Weights of a small mixture-of-experts language model, trained from scratch on English Wikipedia.
Size: width 160, 59.5M parameters.
Experts: 64 experts in each of 14 layers, 192 squared ReLU neurons an expert, 3 picks a token, a softmax router, 32 empty slots to pick.
Training: a variant of SOAP for the experts, 2978 steps.
Below are experts of layer 7 (counted from 0) of a mixture-of-experts language model. Rows are named router (the router's row for the expert), up (a neuron's input weights, with its number), down (a neuron's output weights, with its number) and show model dimensions 0-159. Each number is 128 + 24 x the weight over its row's rms, rounded and kept within 0 to 255. Numbers have three digits each.
After each expert's rows: "comes before" lists some tokens at least twice as common just after its tokens as in all text; "mostly gets" lists some tokens that are sent to it at least half of the time. This comes from a sample of Wikipedia text that the model never trained on. Tokens count by the router's weight.

# expert 6
router:154172131141124114125127110130174101115130114071131171128133100149117140104124147162065141132143094108107130088137135114135161166156145156107085138179100131126121109168072083113117120148159104157169164108184108098121165097165099132124130116084162091133130150095157158139105110156100110154143152130089119106115124115147155151147127136096126107129121107120129091107130128138125144146131102136120167134155125091139105107154094147120124099153113132107144143131138093090107153125120132
up0:107145131145122137067140125089118094120107119114163103112105121144123090123141113142114108153119098155123136087165164124138117089193152164136165131134100114117130135141138124099144124124134152116157117122194126104144137103154138112147146170113135121143124116156117132150100093126112131123109194134125178147122118139148162141097148142121126129152108141158160154128119157059106134128134108105121155159174109149125107106104079114152124172139102125134134077133115136138122140160106198
down0:144147107147179123169142158124096170121113099121064123137138150110098152119151138108126118096128127126161092105132089119133116130135124116127114077106102136144125128135082139116063116136150133101088145086091125161136116144109131084128117152100113108076141146134132148067119146114135118128163140107134072151117157121102117122166126122154159096109130128134069095146161114110141100125105114120117124108102169127160163151108106096094135103114169148170125124128163131139104141121120109
comes before: ".", " of", ",", " and", " (", " in"
mostly gets: " Council", " Committee", " Records", " Institute", " High School", " Society"

# expert 56
router:145137149141090098079134100152160107121146098107147177112135120113117162105136145154094137150146124110123125107131151109145179141144120138119127173148107126129079104140116128118134117140195082164184135096140113119086157076164094132119089107111114121139131135127130144151108093170126113135130170156116113113091097069140146151156104156111138049144115111109119113114133119111110089144115130134147137153167122093128078114121115146110114109137131133117142157111121105118107131117120112
up0:133129142115123106127124128149117131095135108129110133092121108095173155136165160154101135126150169080101110114142117127115156122099113104152166207128152093152115118103129165137138087141137135107129122135167145137078148102114137141168110117117129170148107097122126132141153065141156108114145153109124128161118117156141139133120102179164139106110145154126090105136121115100093082125113126167135193134111162111160142139106161130137141058146140103132114120133166115117112128144153113
down0:134121142143150142141125093143129048127119104099109094151125157118147102141145142113085132111127130119144144143140122103149150123154186144149124096171132123130156157133138145106126148144127159124164139135125106135149131143158149164102151113140132120136114051147139084107172164154122094132150136129126112111140134115082169105111135146133165159145111141088145122085115125121098125140101103126091112131136079126093125126092090123125104126130112087131195124077114108114158134154174094
comes before: ": ", ":", "\n", " (", " in", " of"
mostly gets: " located", "- Location", "| Total", "Scientific classification", " is located", "Population"

# expert 19
router:147151145189103098097136112167157113114175112090154152134129075119136146121150200159135135156154105094100194130130161107163165137151112134121110151128111113101107104147125097137125132148155130153133124113150103124118126119133099141133102124149143113140110159122135125154120131119112132141164135145114107131108104117131162140141108119106121121147124110054107093093149099128101145151090122157134172135148121115174080111153111136124092098148117126133173132147159126077116104125133085
up0:153124108157088122125177079139130151113140155094114129097128093143140145126127096130112130148139097134142154147091129134154131128127115122153083166120128089124113092100119140154091084165165131141135085149089103112156125096108140132153073149129101118132114141160151125177110112126192144127140135131118170143138101120093115142180101104141116158113078119104152130126123142119114100100138155117111170135138136111133104144136135123126079090104134090194140140087160153130138135126152132
down0:115160057090148135074167107139116105106162075124098127132105171116109099122178122172151117118158167146135127118147122132142088094137139121120138125144156149093140123121118068101182183115132169099129129148120111151114124103098150085142140136114149145120113157125105126134127122183122146114102101124123142113127078134109102139124137095105153130120150128138097077101165089138125127120121121106141164128133134124104137118138117119168145100116163112147137124159125134167099091147110138
comes before: "1", "2", "0", "3", "6", "4"
mostly gets: "–", " September ", " November ", "In ", " January ", " In "

# expert 9
router:196134168133119064096140121142162104122158112080123137086131102121131155132121175157115133148181094089144132116146165102152121143149106118109125176140108140120108114141129120113112113149150097146145124087133074125098144110142110163110139108100133109132123136089118145178091118154120114144160172143118131124084109096176177146123081141135117093139081110089112101138124123141129112127096138119158135117162089113147094102160115140119111112153112122125147148127130134129112122138100128
up0:122123136160144154126184129127083100090162138090117139145151128111167092118084168126136117144151148120118140162133121109119120128115151138150127157144167107107110090128174130140100097137072117142138105159120128107143107131108146141123097132117167087146139144106136126154133124097117147130119094128181153147069158135121099158115134104105194097139113122131158141149144105138129065107153111162163088135119127115143084156167113155124120131163150153139136109121089147093108096119133136
down0:117121110100092121126147154152158137140135109135140090119101126136131123128135129129155083124120128153109134106141153137094173111115126137130143132115146168147122126168115124129161105135117105180163155154169105095108085084132113127136136135156112109120112136138090161112117139170069144155085124169153120157137127094131194152100133150117133146133102147121107095115125139103146169116120157109145147151123156143146135101097181107147143159139104151176101175115121101132124061176122117
comes before: "0", "1", "2", "3", "4", "5"
mostly gets: "°N ", "% | ", "″N ", " | −", " (aged ", " | ."

# expert 37
router:145141129147086119132144114140136109117141107117165143109187118165103127121130159147082107150134115101125140125152173118139148135147145146117120124121082134131144108133096114135107099148136083135135119099134119106119198092156108128107065113059142116132128135087125147140118096128114093135166155150108114112103118111134149139141120175090130127138116123131128115118150117137114109128111102119134130148147104099173092078168096145124098111136130166117153163125195120107084095124137075
up0:102163182106120178127122112076173166102154161093112119110169149129176146133086136093117122143135120125128128139123184136130151096127137141073111194106112116147105129111131121130115113132109153167121134139104109126120184125126181123139138087121104134120135182132112104137117093119101135123111105119139133102122173163115130119126151086092135142142162101098119105099117113144160121147153129099093129141118121138147115171132159130168114124128117130127155140131171087127119149094159144
down0:098122156157152115155094149090146086116118090120125102175132109132120161146150133165080086098105122122133083145122145133142092152097108141129147133089160127129137154151130130153113105103132097139159148142132110124103143123119127182128084140130117081107153165129118099116141150135116111147102136093116103124110121124109100148082143175103121156095145153131150149163151141154123109121141131100088081128075103093128105110107151139187096109139145164162085139156113158138119123120139140
comes before: "-", "==", "=", "===", "\n\n", "The"
mostly gets: "\n\n", " year.", " time.", " him.", " it.", " them."

# expert 47
router:140147149135077114095142118156156113124124106108166143097141123122132136141112143149125103145141125119108136117173146107145160123142149149095087168162088156099113116167150102083130115181143105185152140126159109081103137121165109161098118117108126117141144143108143145137116084187111096141144168179112135120107113109136156148130117162089119128122135122122108097094148100144111086153096123126111122142155115111177124120136088141109122097121140152108133145104163092105132114178094139
up0:124122126128137150151191152150146148162130133166145113108110111143112140153119129162152093188133134118124189147140129181140136106139112084137129169151112128114153126132157112110121115118117141132153122074149137118093084123100105130181113112101095139110123109114142154156130102155099108128125140098174175127111141122176147135156149150114117136154147122147064132103142152152109148155124120135090096144165139078132126128117102137119115099135134151189121126099104136160115177106132139
down0:095098090101125138121143145106090146128142143132125114150143110101140120097176113101122104145122115113132129102116101128139113116173121106117184115123119135138079107135125125133080142147137184133128140115134144078172105144124095093170127121130184122146139114118119127148127149133149121136063115102147119119151169142142116138103188122090141119134093110142121151168148161148163164131120151108113158118129145134096151120173131133089100139130077118101176156108088144138129075129126090
comes before: " the", "ed", "ing", " a", " to", "ing the"
mostly gets: " develop", " used", " led", " allow", " worked", " perform"

# expert 33
router:196130128159108121122169104137144129135137122113138134082151115110143144074131143139105130141127101112127189111145136115176128137148092196126114133156104120058120123134133134123104091198143112154128151100138097101113103122172137166093145125145158123147125168119157156142121084132113104113159161146120126121123106117147147151131081151118127093129101099078115114090140103143099098137125126186115133158139077132134117115142117127120121127139139130098167130147126103136127118139109135
up0:140142117119103174117166099155120117158152105154107130128155105121118138180109116120147156172099126115159162135106133138107102165145127120128179146083152125135143112093099133150111171129086102117106142143158126134119166097120132116113118148101187147117138137104112111125146158069139140104092175126118153134160124130143090128181153100157131124131133140099109142128136105117088127127109178162145149132140165100159183170148111150135145152145150151115150163154122144152131113145144166
down0:114104186135163125114069165141132127133115132104153171125116108117133151148129136148154098086131142121132106135162119107120130116121129173138142110175075146101117125168136122121128073091138162147143139090100145153132121155126132119158152078167090107122125128103126175117095114120114110139142115137099138069144118111119177137082139126120098123108121110149133120148105152134157120129135116143126114144144089123126129111069091136157103136109121072169093087098149164156137132134109122
comes before: "| ", "|", "-", "- ", "|  |", "  -"
mostly gets: "|---|---|---|---", "\n", "\n\n", "| ", "    "

# expert 23
router:143138142148110108114146094136138129115135119090136142110145129139080135123125153171085085140139090118109138124126148149185163145166118140122096153135120134118149113140078102101111092132123140148166162106146121094118147085169115133119135095121126095152116148111117141147107135171128103187156122143104123127100091134154159139153085155090122093115116114102130121117134122188127065121094127117147126164139093121129113103131130188131125104128090159104156154149141091107104096141104120
up0:093135127173137141153096136136135111117136101109130165137142129111120138137143084124097123148090097069112173136152145120092161161144128129112153126122121120124144131155130139120126144148154100139117098116099127105111108107170108099126113069085136155097134116118117121106091150146151122110155149134148148126115116138142105138141105110119138185109114178120126193125110104123157077175082117120085098136122124093132155095078104128143146113089152081172129118123120124169151118162122109
down0:108092107090158128100139152128142175157143172153151133113137164148139099136135108161126128144121180169150120138147161153123156133144096132125138133122156173148121131117132127123158110144119127089114149084141160159086143129117108103126101088180130141116141092146120095145139137102114166069126161165185117139136135114152081118110105085114138108109159133156122098097136120104084148095098170159171119106141128113124116148106118136139174153130126114104133156106119160136097136150140140
comes before: "-", "- ", "\n", "=", "- •", "|"
mostly gets: "|---|---|---|---", "==P", "==S", "==D", "===S", "==B"

# expert 15
router:153139126166103087131137133162145131119159124081138144118160110135127152085130143159129152167208094086109128115142169115157143126148105147074113173145116155112107103134108121073132109142133118135136127128135111132115164131132137130124131125105130132148125147107131153170127091125108103130131163139109117110076116126145190146125104126089102112093106101090096081099148106119136072158107127142117170132157099112142111121155130149118103085121118157116144137168138091120143093130139126
up0:127102189125151106123155115116112093142141092094109110143092109131127141125148111154069138135137075153109098148139165114112109136123135128116102124132131149109130061101142122144127214113169117122118139101101175147103156109129152105113098146090106069115148126140126150119160135108114125169121115137143142137101075107098126121118089158139172138094140083165147109129089113159156124135141119111103122106125103124092112125123153129160143164117135113118125131147113142149143170143129126
down0:150157141101121136152135180102133095153105162113133147110081160082111138123106098149105147116133108114161103122113114153123103121072123133124143135111143142126140068152142106145128145126149123121103119148095139105128140167081090119105165121091129072117102123136098163135098154114152092109149138136145177123156111190153129127098108140136111115150137138141114142116145159151110159098108085120153141110141143097126151114120136185105111154168121096086180150136157112157122112123122145
comes before: "4", "5", "3", "6", "7", "8"
mostly gets: "R ", " UTC+", " #", "| November ", " Win | ", " No."

# expert 32
router:139134134143150092126148118163179110127151105112153158080147116137106154116116160170130150168135107088100150093134158082139136144152108152065110169131117137111128114161105113109099105127148096121152146118156128122099149124153121144100102083088151115151142125126148141156082109168125121139160138142099109101104128132158143148141111118124119125129112110096095108105131115130111120145092107124142143173152111124127056079176121119133120077167133132105112155165136125119134100170121123
up0:146129159116152096105126132129149168092171166097131126087114116116095137090099144152140146118113128121124161123149116096111138118126136098131123147133180113092140144109096109118099118107146121202097104096141161123146143093145100143105135144138132145137106102085117119181109132115140109076120108076074124142124153138094179105148160100093117124119125136117123176131136144116149122123142145148121128103164115146154150164137144087157151135085090125158166155097119096117157115139143131
down0:150129133165150138138140141146152117145111120162116125131131152090119157118133130109141079143108133117148152123190121140118188096145137118112106108134122173116130118118112135151181164142160086114097128117149163139162172098104104154096134194159109115138146142140064142114114135129124125171114134121149152170102143117180099115117096168131145117091118115130118081143120155107131172117107109083121137134142109133134149108108142148128146107153140096118110061141140145137112117096119161
comes before: "1", "2", "3", "4", "0", "6"
mostly gets: "- ", "\" | ", " ", ") ", "a ", ": "

# expert 57
router:133166130137104114113150108149159125114121114083157157103144114107132154109111135158085141145139097125122138115142135109123163133148128145115122175183128131124093126175104069115144116156142112149164170121160109104119132117137116151124131119088155114141113147083189147135119126170098095125131154159104104101105110121155161137138137149117131099121128106103110085121139126151113129149119122175122143124172113083157090127152054139103114103163106181096159161139148110106108134132136127
up0:187148112154112097143148112109096124121142153117159128119144115126135117104141138100106097134110124127110177119146111107099157104127134139116126137186166139097157143109133129107139106138098130139083185172122112137133132136128117124108130103122139128137102117146104130114133138183122134169122140141155095049134150107166142094134150132118172130108142153106120115090118098147123127139131128132125122061123159074186121153115105112149170136137090118078114110135160140124096088117081128
down0:119111214139141162141113154117140125120108139089126139152156121174118140160118153143130134136120125134112133112137137133129133152140108056127116129105082130124168112124117139155123185111150114081114140108070116110140124122146098119105155092114106123121150193131145146112155132170112116117099149098109073119127142138116141142094097139149114132137177149114138177162102125102101157106110121151091153113138128167125158141169104145145107140175142114104140098137129159122122113123171133
comes before: " of", ".", " of the", " and", " to", " in"
mostly gets: " government", " life", " law", " political", " development", " research"